From a checkpoint of a small mixture-of-experts model trained on Wikipedia.
Size: vocabulary 8192, 66.7M parameters.
Below are experts of layer 6 (counted from 0) of a mixture-of-experts language model. Rows are named router (the router's row for the expert), up (a neuron's input weights, with its number), down (a neuron's output weights, with its number) and show model dimensions 112-167. Each number is 128 + 32 x the weight over its row's rms, rounded and kept within 0 to 255.
Before each expert's rows: "comes before" lists some tokens at least twice as common just after its tokens as in all text; "gets" lists some tokens that make up at least twice as much of what it gets as of all text. This comes from a sample of Wikipedia text that the model never trained on. Tokens count by the router's weight.

# expert 45
comes before: "1", "2", "3", "4", "9", "5"
gets: " ", " was", "1", " to", " been", " were"
router [142  95 121 100 115 127 144 148 152 155 154 170 199 194 176  80  71 102 129 155 113 161 128 132  97  82  96 109  82 115  97 102 168 180 110 162 136 122 163  82 155 145 126 122 147 118 119 103 110  91 176 180 120 101  98 173]
up0 [136  97  78 137 120 136 158 146 117 116 129 154 162 140  84 160 121 127 141 107 155 142 119  67  73 111 136 136 123 119 111  75 120 162  87 152 168 119 123 112 107 165 103 102 127 121 141 206 102 131 119 102 113 112 117  99]
down0 [117 126  93 108 180 136 113 137  94  99 156 123 121 120 124 158 126 116 168 134 151 164 176  65  91  97 155 150 115 106  53 150 126  83 135 104 152 137 151 117 138 135 124 106 133 149 120 146 125 124 152 126 126 125 130 125]
up1 [125 138 111 116  45 123 143 180 148  77 163 175  73 119 155  92  72 108 153 106  66 104 145  87  69 135 100  96 124 114 184 136 147 113  79 123 114 116  96 117 159 159  82 115 186 127 175 116 140 149  57 136 113 153  56 181]
down1 [160 144 136 136  98  95 144 128 170 132  92  90 131 135 154  60 205  96 147 160 128 167 193 134 108 173 151 174 165 125 152 139 124 130 105 180 113  80 120 154 117 139 122  30 166 117 114 160 126 137 109 170 134 161 113 114]
up2 [150 181 115 121 119 155  99 216 154 124 173 160 122 138 138 123 135 115 157 125 123  66 164 125 123 103 128 169 124 123 153 122  74 138  59 141  68  95 104  88 147 164 138 115 136 108 138 112 107 135 145  88 127 133 112 142]
down2 [190 110 106  87 114 130 140 117 170 114 111 133  96 159 152 107 136  88 147 136 121 129 167 114 152 139 186 169 149 152 152 112 128 148 126  90 117 173 163 117 154 144 164 130 114 103 128  85 128 147 154 105 128 168  93 146]
up3 [ 87 160 139 141 206 142 106 117 115 169 116 132 117 120  80 151 158 214 187 136  75  95  78 122 120 118 123 141 106 126 127  96  94 153 145 119  82 198  81 110  90 113 192 206 141  96 173 195 114 143 121  30 124 133 142  69]
down3 [ 83 198 155  66 144 148 181 190 123 148 131 139  90 123 159 134 158 114 104 146  70 107 115 168 194 165 149 200 112 106 163 124 165 114 119 117  99 148  57 153 175  91  59 130 138 130 123 125 156 161  87 119 115  97  92 132]
up4 [128 171 171 119  73 132  73 157 155 106 127 178 154 127 153  64 119  86  93 156 131  55 171  96  90 133 123  75 111 105 101 163 105 147 156 143 123 106 135 167 139 160 108 117 157 144 142 133 140 159  46 159 134 126 142 124]
down4 [142 143 165 139 156 136 117 138 119 183 181 118 159  91 116 133 104 138  71  57 164 183 167 169 100 150 179 122 115  87 178 146 156 105 129  96 138  59 128 200  98 105 107 167 126 144 109  81 109 109 120 142 114 186  62 146]
up5 [127 145 163 122 200 114 108 148 121 105  73 101 103 112 191  99 134 156 153 149 126 126 161  49 132 116 120 110 115 134 160  99 116 108 127 145 132 140 129 142  96 132 152 134 145 144 152 148 149 108 130  86 154 120 128  72]
down5 [180 166 141 106 115 148 137 129 150 133 142  80 161 189 136 141  98 143 125 112 157 117 107 160 147 113 116 152  87 124 100  87  93 173 111  80  97 199 164  88 124 131 136 138 120 128 116 140 114  84 171  99 140 104  95  69]
up6 [177 137  73  99 108 162 148 126 125 114  73 135  83  96 162 184 117  84  91 134 156  81 115 148 125  60 142  71 179 132 113 124 155  33 118 105  77 106  95 130 101  81 194 136  81  86  95 120  53 102 148  90 140 154 140 111]
down6 [ 69 110 182 153 143 150 189 124 159 158 115 148 158 130 149 130 135 146 141 128 145 119 157  90 140 176 101 102 177 135 152 128 205 100 109 162  60 113  89 159 153 134 132 158 122  67 179 115 105 150 181 131  55 114  43 167]
up7 [161 139  98 124  83 136 115 180 151 134 150 209 132 132 148 117 109 123 132 119  95 125 157 130 113 104 165  40 115 136 108  94 148 108 150 115 137 121 125  98 141 146 153 181 127 127  68 137 114  82 106  94 120 124 108 180]
down7 [151 128 171 137 159 138 131 156 144 111 177 170  73 131 133  46 145 112  74 118 166 182 119 127 140 198 162 156  65  59 158 114  95 111 160 138 126 112 133 172 121 127 128 121 113 113 141  91 115 131 134 139 132 172 126 134]
up8 [ 60 116 171  97  32  91 167  85 114  87 190  92 143  76 112 137  47 102  92  67 144  92 141 117  96 117 122 136 149 132 116 120  73 134  89 113 142 114 116 127 192 190 117 130 150  98  95 125 111 124  49 116  95 141 190 133]
down8 [102 202 142 148 177  72 169 110 118 129 126  94 122 183 169 151 180  49 111 118 178 125 129 115 114 136 168 174 162 112 130 198 117 117 100 184 128 105 189 123 106 167  99 185 129 152 148 140  79 111  80 108 161 115 104 174]
up9 [128 165 236 119 173 128 106 119 110 192 112 174 142 143 183 145 169 127 143 134 179 127 121 146 170 143 138  77 146 130 170 118 201 157 106 137  45 111 121  90 104 130 149  61 114 169 152 123  69 155 203 133 154 114  69  97]
down9 [149 111 163  79  97 154  61 161 175 145 127 144 129 149 127 148 118 184  78 143 131 160 173 128 122 174 136 129  86 138 135 115 158 108 158 133 112 226 124  89  96 164 166 121  89 133  81 148 105 151 157 139 119 104 145 132]
up10 [ 57 125 165 129 157 106 151  85 133 148 132 150 110  88  98 116 104 123  59 126 128 127 156  87 135 168  73  50 193 169 120 139 105 123 175 135 113 118 135 106  93 100 159 200 145 118 127  65 144 137  79 152  63 197 184 143]
down10 [103 107 143 133 140 121 137  94  82 114 135 173 118  91 127 142  90 130 145  90 146  90  99 119 110 105 138 169 106 145 144 174 159 121 155 149 135  93 113 166  97 137 104 140 151 124 119 105 161  86 126 106 139 123 126 115]
up11 [108 201 112 144 161 129 129 129 173 146 163 130 127 119  71 126 134 101  80 153  58 145 122 132  91 154 118 124 146 143 125  88 149  85 135 109  99 114 155 117 158 130 151 114  96 102 120  59  93 118  99 101 151 131 148 114]
down11 [164 137 115 151  97 138 150 173 193 127 136  37  90 143  90 112 139 123  70 173 125 111 141 132  63 137 175 129 133 111 119  72 150  97 104 182 113 156 140 115 157 157 153 124 130 116 157 118 128 174 116 133  53 208 164 152]
up12 [ 89 102 194 133 103 171 135 132 142 142 119 173  94  80 159  89  91 144 126 152 128 140 165 143 137 169 108  97 150 109 166 142 177 137 169 120 101 132  99 142  65 123 134 167 126 151 120  97  66 159 152 101 148 171 150 110]
down12 [156 113 118  90  82  86 158 165  31  83 117 164 106 127 161 187 127 140  45 197 124 115 113 129 127 112 161 108 111  79 133 142  57 138 105 147 129 145 115 136  81  75 156 104 130 105 188 213 118 103  79  95 163 134 108 111]
up13 [117 165 140 116  62 120 124 148 138  91 150 124  91 115  99 128 142 108 148 145 159 121 138  88 104 138  79  97 135 105 154  75 145 189 138 123 181 137 108 103 123 147 130  97 105  98 119 205  50 129  46 125 211 157 112 177]
down13 [151 121  79 103 150 123  92 210  90 114 195 106 191 116 101 101 101 118  83 115 229  98 161  76 153 100 113  96  87 142 114 121 112 147 141 140 141 201 113 164  97 178  95 132 133 138 176  92 169 127 131 139 158 103 137  89]
up14 [ 94 115 129 122 203  98 123 129  86  70  82 127 119 143 117 130  95 168  74 138 116  67 150 152 171 199 139 118  91 154 105  95  80 125 141 113  98 150 137 144 115 125 117 122  61 139 119 112 128 132 175  73  99 160 148  64]
down14 [ 71 138 163 122  99 136  94 140  85 123 128 151 156  80  92 133 134 102 103 134 139 137 167 143 132  91 114 211 122 189 165 142 165 150 114 156 112 157 177  86 116 119 132 153 146 137 121  71 132 137  68 139 120 135 135 125]
up15 [121 130 166 182 153 141 153 107 128 139 122 165  94 123 184 104 117 106 126 121 159 141  92 171 117 149 133 161 135 163 155 107  95 104 122 110 153  93 156 123 198 135 165  80 168  68 103  81 140 157  69 175 210 107 135 167]
down15 [154 122 114 111 126 130 144 108  70 132 105 147 122 161  35 188 121 102 126 103 117 159 142 164 121 165  72 106 211 128 151 127 163 143 120 107 194 167 102 161 122  97 119 110 114  89  95 157 180  92 115 103 112 119 118 139]
up16 [108 127 137 126 137 138 162 175 176 149 132 133 109 177 144  67 136 107 125 133  98 120 151 125 115 121 116 128 115 150 143 179 179  93 109 143 140 160 144 168 192  88 140 126 162 132  83  88 124 107 120 191 127 165 113 158]
down16 [116 144 160 108 182 141 142 128 138  95  86  79 125 122 104 100 105 116 134 119 109 157 170  97 146 155  99 165 134  73  82 201 131 138  72  75 138  99 101 137 133 141  86 161 159 135 131 110 101  93  98  96 119 172 164 174]
up17 [125 161 184  84 107 103  54 125 112 133 124  85 135 115 120 125 118  99 166 114  61 109  87 131 141 145 144  78 113 155 126  62 105 105 170 113 132 136 141 142  98 191 182  92  74  76 105 135 153 121  98 131 102 127 106  70]
down17 [111 160  92 128 164 172 111 149 122 113 182 125 143 124 143 135 154 105  97 133 126 146 162 134 175 155 113 217 164  97 187 137 150 120 158 119 143 150 153 141 187 161 130 167 107 171 151  75 149 158 109 154 135 156  98 164]
up18 [109 139 155 130 142 121 150  96 128 169 129  78 115  35  98 131 119 151 133 131 111  31 120 119 152 142  96  61 172 173 106 197  64 136 149 107 111  73 152 107 158 128 138 152 122 114 124 110 152 139 131 133  76 200 130 168]
down18 [114  93 102 162 107  75 106 129  98 183 101 163  86 100 129 138 145 130 119 105 139 133 103 127 101  96 114 131 108 169 201 171 127 104 113 135 115 170  78 115 126 150 109 102 131  82 116 133 117 148 154 129 149 155 100 124]
up19 [164 101 177 114 141 114 127 118  90 158 172 126 102 113 106 132 130 126 164 135 142  65 118 188 142 113 136  87 105 131 116 132 135 161  91 108 127  73 149 102 180 170 138 155 109 153 150 160 192 165  90 133  74 149 151  78]
down19 [ 82 120  85 128 147 106 113 138 158 129 113 198 147 116 113 118 145 136  74 179  76 115 159 144 116 130 105 178 112 162 185 148 135  86 167 103 137 222  62 171 142 149 113 151  70 195 136 113 111  90 166 116 109 178 144 108]
up20 [ 90 135 123  98 156 103 120 108 119 151  86 182 140 119 106 126 132 144 117 147 135  91 124 172 151 118 123  82  98 123  84 115 160 146 166 116  79 115 146  99 125 127 160 128  91 125 143  82 139 145 174 103 110 144 105 100]
down20 [129 109 117 153 213 151 167 113 103 143 163 175 148 121 137 137 128 127  78 140  96 111 132 137 118 144 142 147 151 107 188 149 119  74 145 174 104 195 100 134 151 112  95 119  77 160 127 116 110 120  86  86 132 142  78 127]
up21 [ 39  85 110 106  62 101 151 155  98 117 115 109 163 130 161  98 168 130  84 150  89 207 148 141 126  72 130 131 134 132 138 145 168 104 146 136 120  93  68 108 155  92 105 224 116 159 137 106 122  77 109 123 153  99  97 169]
down21 [128 142 115 145 156 128 147 132 125  66 145 143  69 135 184 124  66  36  96 142 143 100 156 155 149 106 143  97 118 108 168 111 122  85 189 116 131 180 149  91  90 117 126 110  79 121 112 147 118  48 146 115  76  85 132 118]
up22 [152 155 107 152  84 136 111 173 162 140 197  78 133 188 102 131 133 127  87 115 122 145 161 129  95 151 129 128  95  98 154  98 169 137 119  96 134 159 145  85 165 173  92 158 151 145  96 142 210 110  70 180  85 138 130  81]
down22 [143  97 165 140 149 134 113 145 124 125  94 112 131 149 129  90 160 144 140 183 142 156 170 131 111 145 117 179 117 110 131 150 101 101  88 121 131 139 156 164 103 110 218 113 150 125 141 118 139  96 175 158  56 133 137 124]
up23 [194 145 150 141  83 149 103 148 153  70 179 180  96 151 187  89  92 183 182 120 111  67 107 167 140  81  84 128 113  97 121 158 133 130  97  82 178 121 105 133 121 140  75 122 105 105 135 102  98 127 206 112 134 110 142 108]
down23 [194 105 144 117 130 134 109  68 148  61 159  93 119  93 114 167 111  95 174 134 114 135 174  89 178 143 178 152 123  69 143 124 164 110 138  91  83  87 200 114 148 136 183 119 126 133 121 168 167 109 130  99 125 113  88 142]
up24 [197 148 211  88 110 123 110 134 133 164  74  98 129 156 143 120 102 117 139 127 196 173 155 120 177 175 102 137 148 122 135 142 141 145 111 188 138  91 117 101 138 122  88 151 144 179 179 139 161 151 135 122 151 111  46 118]
down24 [173 100 153  88 127 153 106 105 182 106 183  92 121  64 148 130 121 116 115 102  87 150 148 172  89 144 127 114 144 119  89 133 124 135 138  44 110 145 119  91 121 131 151 159 102 151 131 170 150 117 126 117 116 114 124  43]
up25 [ 64 154 170  99 165 133 128 107 115 178 177 121 128 109 151 157 111 155 141 136 115  77  50 110 194 157 154  71 113 108 114 199 125 102 122 134 128 106 125 110 144 137 150 191 100  35 161 142 118 128 145 100  89 167 103 141]
down25 [174 151 142 136 114  90  92 157 103 141 118 114 152  73 110 161 153 108 108  70 121 100 117 137 100 100 103  97 149 168 193 146 202 131 149 141  97 137  98 120  85 165 111 157 161  89 126 149  95 121 139 125 136 152 124 139]
up26 [162 123 167 120  76 101  65 152 108 204 117 135 115 117 164 125 101 124 132  92  82 118 116 117 218 143 171 115 196 143 112 109 122  97 131 142 150 128 111 106 132 102 139 179  92  87 203 182  96  67 132 140 171 100 140  77]
down26 [125 121 130 181 103 158 115 151 137 156 106  63 137 127  89 141 158 174 179  96 112 126 158 134  95 122 139  91 209 124 208  94 153 179 174 130  71 120 180 114 125 118  91 147 157  91 149 106 126 133 120 126 102 105  85 143]
up27 [ 64 170 156 102 131 138 153  96 142 180 121 127 104 148 181  71 120 168 104 178 113 122 160 107 131 167 137 127 182 128 152 167  83  59  89 128 166 119 128 111 117 123 129 143 185 133 137  88 112 124  92  92 114 117  47 147]
down27 [163 190 154 144 105 128 132 168 140 147  64 108 120 183 136 128 153 155 153 171 161  99 133 170 138 143 109 121 175 104 197  90 170 108 151 144 143 107 143 143 130 110 111  77 252  85  97 129 120  89 128 155 143 170 134  98]
up28 [144 113 131 116 164 129 196 132  90  95  95  99 141 154 162 120 122 158 158 148 189 144 101 168  98  88 152 193 119 142 113 153 126 104 110 173 126 123 135 135 136 126 110 122 115 107 165 139 173 146 162 162  78  84 115  98]
down28 [161  99 144 125 105 205 110 125 128 115 155 104 147  58 153 116  88 120 167 156  71 183 196 136 170 105  94 116 126 116  99 157 119  95 144  80 173 106 180  44 166 158 151 125 110 156 114 144 159 142 144 130  97 102 106 105]
up29 [160 139  85 113 149 139 105 181 160 177 116 128 136 159 139 117 139 150 113 101  66 170 124 173 146 160 137 199  68 139  66  77 157 120 158 182 153 108 175 129 172 164 118 160 168 102 113 125 173 156 104 168 141 108 124 155]
down29 [150 164 134 165 128  79 159 150 152  94 159  92 129 183  91  89 160  79  92 130 111 163 183 165 101 155 170 154 142 115  93 132 160  73 120 112 104  86 135  98 174 108 142  83 143 161 147 196  97  86  88 137 111 132 122 199]
up30 [162 110  64 114 148 174 123 152 128 191  98 189 142 146 133 108 134 130 180 105 102 130  92 127 139 125 122 141 135 102 129 207 110 140 133 122  88  81  97 118 161 167 137 158 152 103 149 132 158 159 160 137 101 157 163 158]
down30 [ 97 141  85  70 112  82  38 118 133 128  84 137 115 112 154  95 103 130 188 115 116 173 182 121 194 119 168 174 137 215 103 154 215 124 162 142 189 112 154 141 146 167 163 127 130 127 118 112  83 207 129 157 103  82 123 173]
up31 [115 157 134 146 150 145 103 138 144 173 161 159 132 145 126 134 133 128 184 101 106 114 145  97 139 110 108  71 128 120  89 151 142 181  88 121 119  73 144  81 224 146 177 117 125 130 122 111 100 131 110 113 176  93  88 186]
down31 [136  87 110 145 121 130 132 197 130 140 128 131 115 105 118 150 207 100  67 138 123  27 126 145 135 124 135 173 122 134 133 188 113 112 182 100 108 177 113 131 178 166 105 132  48 169 111 137 121 213  84  85  92  93 107  84]
up32 [ 89  72 114  97  57 144 159 150  53 100 151  85 100 118 100 156 135 146 134 163 135 123 115 107 111  75 184 111 135 113 138  79 124  11 125 143 144 105 111 132 135 138 149 111 106 179 123 152 149 127  72 100 120 131 130 114]
down32 [ 99 134 129 106  89 134 161 108 205 142  56 157 122 152 169 140 167 150 119 151  79 154 122 122  98 157 126 183 142 121 123 119 113 148 188 121 137 189 160 201 154 152  74 124  94 125 121 141  90 167  94 159  44 136 150 121]
up33 [100  97 156  72 134  58  89  80 177 131 135 136  85  87 140 133 100 165 129 115 130 113 132 114 176 129 121  93 159 149 178 145 135 178 131  76 141 104 135 141 122 125 150 138 100 155 126 156  52 136 198 131 132 143 128 140]
down33 [159 110 121  74  60 117 103 122 100 116 105 121 109  91 103 164  46 123  64 103 155  86 116 127 158 110 114 132 115 113 125 106 129 151 115 139  70 205 134 121  87 114 181 114  83 119 102 186 110 103 131 100 177  99 166 168]
up34 [174 130  55 141  39  88 109 103 144 116 130 133 112 141 140 146 154 141 108 119 134 133  76 211  79 136 134 121 161 148  99 125 208 100 126 135  75 116 173 123 148 126 157  99  96 106 112 197 104 100  89 106 144 133 130 160]
down34 [129  69  76 126 140 127  77 148 110 105 113 141  86 134 123 158 147 184 143 129 149  91 125 132 131 146 157 117  89 148 154 105  89 134 152 162 117 136 161 109 153 133 161  99 117  96 152 157 144 136  99 108 106 101 141 154]
up35 [175 163  95 154 164 173  94 114 125 134 150 133 136 151 125 118 171 122 136  94 128 129 152  96 183 172 124 128 140 145 138 120  70 200 105 170 182 122 130 126 153  96 125 140 118 166 156 115 163 130 149 123 182 151  77  72]
down35 [160 155 110  87 135 112 196 152 211 103 120 143 143 165 143 125 154  96  40 114  81  99 172 151 110 144 134 127 168 139 107 169 118 154 197 125  96 107 149  73 147 130 147 144 109 106 131  75  75 124  88 112  89  61 123 164]
up36 [134 125 121  96  78 158 111 143 125 173 142 174 103 128 127 167 123 135 110 135 127 201 111 181 128 170 155 133  79 116  84 137 149  98 182 118 124 129 137 116 166 121 161 211 136 145  53 151 178 137  78 191 196 155 123 133]
down36 [106 115 117 125  79  85 134 152 183 152 153 147 132 173 161  98 129  83 138 125 146 107 121  86  85 162 131 131 140 110 136  76 130 130 145 135 113 164 122  85 141 117 130 160 120 170  88 127  89 111  95 198 137  79  95 157]
up37 [185 137 170 117 166 218  91 111 139 170 139 177 115 116 163 131 131 200 197 113 146 131  44 184 140 142 183 159 110 154  88 136  96 239 134 203  82 150 135 180 149 162 149 114 100 114 176 201  88 166 226 158  47 143 129 106]
down37 [143 104 103  99  76 146  89  83 120 109 159 139 140  87 125 185 108 188 136 114 101 180 191 131 195  84 182 125 110 148 142 125 193  94 145 125 144  89 135  80 108 151 120  79 109 153 151 175 139 110  64 115 145  49 120 165]
up38 [118 121 151 136 133 136 108 126 109 110 106  80 116 197 181 117 143 122 112 152 111 138  79 141 129  47 166 160 112 173  79 131  98 128 157 136 103 107 115 127 118 139 160 152  89 117  70 164 173 125 155 120 113  72 142 134]
down38 [123 119 175 121 107 121 139 146 136 145  81 124 139  72 119 140  83 127  94 192 174 142 111 154 126 159 121 149 146 106 135 124 135  77 127 136 111  90 175  79 168 150 111 120 185 139  89 115 124 187 147 205 148 129  81 145]
up39 [ 44 114 124 156 128 118  81 106 101 122  89 139 141 118 143 118 107 104  43  98 125 132 175 117 119 145 129  69 127 143 130 122  28 176 145 112 148 148 133 110 172 154 144 112 123 146  53 158  97 137  92 227 186 102 187 133]
down39 [151 111 157 101 125 164 136 155 141 207 121 176 126 206 137 143 141  83  88 106 191  74 123 132 105 126 125 114 163 138 155  90 103 112 134 142 178 132 114 140 128 117 106 145  89 140  89 175 139  82 139 144 165  97 187 135]
up40 [ 92 181 115  49 121 106 102 144 155 148 150 194 134 110 133 108 171 115 151 149 119  89 115 141 106  99 109 164 104 108 176 161 106 243 169 166 173 105 156 145 113 118 141 146 172 140  81 161 175 108 142  67 170 120 122 117]
down40 [131 108 165  71  69 105 156 185 118 100 207 205  74 141 159 104 114  63 130 114  84 119 100 122 128  96 157 119 126  72 143 105 141 121 141 122 114 170 148 154 178 149 150 144 121 139 100 159 126 156 135 107 134  71 106 163]
up41 [147 146 133 184 132 128 113 164 175 136 211 154  93 157 172 160 152 106 129 147 113  75 172 132 135 141 125 164  94 158 126 129 139  94  98 115 128 153 144 104 154 112 156  99 136  84 125 128 201 118  99 140 159 128 121 134]
down41 [ 95 122 132 134 125 182 166 122 108 113  78  62 131 131 147  70  84 193 104 158 150 172 137 129 111 122 139 198 146 110 154 174 129 169 106 125 114 141 113 100 107  91 157 170 140 104  94 102 128 159 135 171 120 147  94 113]
up42 [137 153 170  92 165  78 195 159 136 162 109  99 131 163  77 132 168  77 175 121 123 131  92 111 119 143 148 156 145 168 122 168 144 152 160 104 129 105 127 154 193 122  90 126 146 119 118  87 122 145 133 152 142 117 163 104]
down42 [131 147 130 123 171 153 138 105 134  76 120  73 152 128  37  82 121 170  88 105 165 110  84 148 114 139 109 127 118 134 147  85 160 156 200 140 103 142 196  95 149 137 209  88 183 169  81 143 160  85 129 152 131 123  86  93]
up43 [123 171 107 122  87 154 132 192 131 103  78  91 119 111 185  94 130  66 116 147  77  70 142 165 108 127 138 166 117 105  69 153 120  83  92  80 120 138 147  98 164  54 159  84 126 127 137 136 155 142  96 127 152 103 120  93]
down43 [116 139 143 129 105 166 169 122  89 153 118 114 128 125 146  98  97 183 123 134 166 147 183 147 113 112 125 176 184 132 186 143 132 152 106 113 158 148 100 106 137 101 123 173 169  93  80 134  84 139 141 173 114 186  96 110]
up44 [135 165 166  95 153 136  92  88 107 114 132 106  94 119 154 162 186 203 140 165 170 202 107 157 190 135 169 204  54 112 104 101 105 137 192 163 148 135 176 161 182 111 205 151  72 148 112 157 126 110 147 114 172 134  95  81]
down44 [120 146 108 140 133 118 182 103 167 174  99 145 130  70 202 155  95 138  88 151 102 141 113 132 113 125 126 164 134 125 186 138 114 148 161 109  71 161  73 147 186 101 163 121  76  87 125 127 169 122 131 161  46 110  87 143]
up45 [179 145 107 116  84 140 149 150 103 158 132 154 155 108 141 180 125 145 113 112 141 121 125 125  88 141 161 177  54 145 167 191 110 175 127 123 158 152 118 163  95 158 151 103 143 123 104 172 138 172 110 121 186 140 155 107]
down45 [117 125 123 102 129 186 109 106 155  82  91  79 167 146  66 107  71 179 129 142 175 114 111 106 152 121 112 150 134 137 146 156 112 118 139 173  71 131 163  64 168 149 136 157 156 110 106  82 134 126 184 159 125 153  96 121]
up46 [192 136 156 171 146 114 178 149 135 106 153  90 144 175 147 159 148 164 140 129 107 157  89 123 137 114 123 143 122 151  88 147 165 119 113 125  96 135 125 195 124 165 177  39  53  62 140 129  85 141 236  98 103  89  94 149]
down46 [140  77  88 175  96 118 165 116 160  44 104 158 126 169 126 160 157 135  88 119 135 114 151 101 140 148 174 185 119 165 153 112 127  87 165 152 107 134 183 142  86 172 150  72 132  92 134 131  62 163  86  88 112 110 149 128]
up47 [173 141  49  97 172 137 136 141 103  84 124 143 109 139 105 111 174 132 127 127 161 143 167 129 147 111 133 149 105 140 175 142 146 161  81 134  81 100 157 108 147 133 144 142 158 117 210 135 133 177 124 116 196 133 120  88]
down47 [103 142 102  89 145  70 141 174 148 108 133 148 162 123 131 106 114 114 107  99 139 134 129 133 147 130 167 124 127 205 147 115 173 154 116 157  98 148 134 194  94 116 219 194 141 123  81 135  89 160 134  98 136 129 107  97]
up48 [144 174 136  95 165  93  80 122 149 128 179 158 159 128 158  75 123 123 141 121  76 150 165 131 176 185  79  59 151 110 110 111  40 185 163 157 149  99 140 156 117 124 130 174 101  99 163 147 102 119 116 175 147 119 113 139]
down48 [179 127 155 121 184 148 119 113 115 153 115 157  92  97  99 117  97 158 118  88 138 139 129 156 114 170 147 106  79 119 161 132 130 123 135 121 128  82 126 131 105 108 157 126 130 117 140 107 135 132 122 139  86 184  90 109]
up49 [118 131 124 181  59 129 193 137 139 119 126 153  83 136 129  99 124 147 132  89 106  91 129 107  86 146 117 126  81 138 114 104 146 205 127 140 169 122 113 167 147 125  95 124 134 150 107 138 128 163 112  97 127 151 127 183]
down49 [171 137  63 141 123 106 119 163 114  85 154  88 156 127 129 118  88  92 150 108 143  90 171  52  85 126 107 152  94 177 105 115 115 106 121 151 120 135 109 137 161 130 110  96  83 100 102  96  55 139 119 110 164 135 124 131]
up50 [130 174 130 124 142 138  80 110 121 128 142 195 112 105 118  74 138 140 194 147  95 135  36 188 107 102 103 103 158 163  77 177 167 132 127 116  85 120 117 170 134 137 143 145 121 114 126 154 116 119 117 120  91 155 115 140]
down50 [170 137 133 123 131 140 105  69 174  87 138  78  76 117 108 174 120 180 121 136 115 132 121 137 181 139 164 156  83  77 129  94 156 115 126 154 119 140 166 109 130 149 171 102  99 143 145 162 126 135 121 111 102 103  92 116]
up51 [155 139  70  79 140  98  74 109 155 157 129 142 163 154 161 122 147  93 134 119 173 178 104  96 129 120 142 147  99 125 100 137  72 170 139  78 125  98 109 188  97 169 163 126 180 138  97 166 174 159  93 171 132 134  89 143]
down51 [110 151 143 149 108 200 134 108  92 140 114  68 139  90 120 100  80 147  68 133 180 142  98 114 103 122 140 153 136  84 152 111 119 137 139 126 115 137 175  69 109 123 149 123 190 114  39 100 163 177 151 187 128 144  73 117]
up52 [114 168 128 188 169 144 132 104 151 116 159 110 140 142 134 104 103 144  91 126 104 135 143 161 137 123 103  85  96 127 148 140 160  91 171 102  71 106 139 171 138 118  98 157 132 121  99  44 115 116 158  82  28 146 154 156]
down52 [127 115 207 146  97 117 103 112 179 143 196 126 122  68 110 107 128  77 140 121  84 179 161  97 168  99 128 104 112  89 125 128 170 133 111 141 182 126 162 108 167 169  96 150 159 122 152  98 154 131 146 130  79 122 115 165]
up53 [117  92 163 114 165 114 119 106 131 128  76  98 131 135 144 160 136 157  97 103 177 205 128  91 177 156 121 160 125 162 118  65 122 113 122 132 113 129 165 132 125 139 176  91 128 107 136 123 128 138 172 132 171 113 131 132]
down53 [ 99 131 103 117 103 132 158 105 141 121 132 136 144 135 136 131 134 101  78 125 100 103 135 154  87 157 164 207 128 131 169 126 120 116 101  98  94 142 127 122 110 143  90 122  84 112  89 117 151 164 162 117  77 194 118 142]
up54 [164 198 141  89 148 116 148 101 129 178 167 102 117 116 133 112 118 113 121 137 135 167 114 142 166 153 163 151  90 146 137 136 127 151  99  90  78 147 116 154 114 100 175 227 136 112  77 193 112 106  86 157 112 124 130 144]
down54 [ 97 183 182  78  93 160 136 110 143 149 144  58 145  92  78 128 101 127 157  87 161 125 129 131 136 141 110 149  93  94 118 131 176 120 112 124 135 113 158 156 128 141 112 151 149 165  72  84 157 170 168 141  80 141 118  88]
up55 [105 140 137 114 147  84 144 179 152 137 168  99 129 139 144 154 156 143 157 102 132  69  93 144  71 132 129 176 100 114 127 152 159 140 142 125 121 126 109 141 109  62 133 111 183 108 136 122  50 121 135  92 121 117 107 159]
down55 [151 133 107 115  93 114 209  98 128 108 111 170  72 167 108 108 141 137 107  99 161 109 106 150 100 164 122 165 162 182 129 144 127 133 140 118 149 132 138 168 126 129 173  97 144 135 178 125  29 172  94  77 149 148 163 100]
up56 [142 115 152 113 146 160 133 136 112 120  68 155 166 175  98 143 112 124 172 151 110  67 124 100 105 113 139 106 117  93 177 134 170 144 105 133 144 158  87 114 141  92 138 179 140 144 119 138 182 128 128  91 127  98 104 111]
down56 [135 152 144  68 113 122 119 169 119 189  97 156 123 206 152 174 179 157 146 156 142 100 117 106 144 154 134 192  63 140 120 105 168 184 129 131 164 192  72 106 192 190 117 118 117 123 127 130 102 147  80  70 104  98 162  96]
up57 [ 93 109 164 136 170 118 170  74  84 151  99  80  78  98 154 115 137 150 148 133 123  58 118  91 117 131 129 136 129 123 107 223  82 106 102  93 109  70 124 194 144 142 163  77 146  85 166 107 166 152 130  70  64 124  76  55]
down57 [100 101 145 117 101 142 123 163 135 145 124 132 113 178 134 126 140 131 115 124 124  67 121 110 174 105 112 157 114 170 189 151 145  98  93 135 113 187 136 106 119 127 155 131  76 162  75 105 107 114 179 115 112 142 134  58]
up58 [132 127 112 132  94 145 102 161 123 134 114 118 129 119  92 140 135 122 150 137 131 143 132  98 108 116 144  99  97  90 148 175 184  69 123 131 137 148  88 134 101 110  91 164 109 132 119 177 146 144  94  90 131  99 107 161]
down58 [134 179 169  70 142 132 106 134 157 113  56 151 129 197 166 115 154 107 102 191 112  94 157  67 119 168 105 182 119 176 117 129 124 153 180 126 114 180 184 148 211 135 147 140  78 170 139  57 136 156  77 103 112  37 134 112]
up59 [179  50  75  68  54 106 103 137 121 188 146 117 143 106 126  96 181 134 196 139 152 198 165 150 159 113 113 135 144 126 130 121 183  83 103 153 170  97 125 116 171 141  90 167  90 175 159 105 141 158 205 186 104  68  95 100]
down59 [158 149 140 119 154 141 109  50 216 137 102  99  99  73 111 118 137  94 114 125  67 179 131  82 166 106 106 154 123 134 129 104 179 156 162  56  97 110 157 158 166 137 155  81 124  75 124 120 144 119  94 138  50 129 109 118]
up60 [174  92 113 116  92 115 144  77 132 113 130 206  87  90 145 140 106 133 190  99 146 103  59 134  97 168 185 132 196 128 157 124 155 147 134 123 129 133 120 146 169 176  66  84  85 169 181 120 101 124 216 170 156 132 174 122]
down60 [152 114  83 139 112 103 119  64 230 134  98 129 115 141 109 172 142 109  96 133 171 118 103  93 116 112 103 106 158 107 129 108  90 177 121 122 115 107 114  99 103 106 110  55 130 102 106 132  78 163  75 163 121 104 134 147]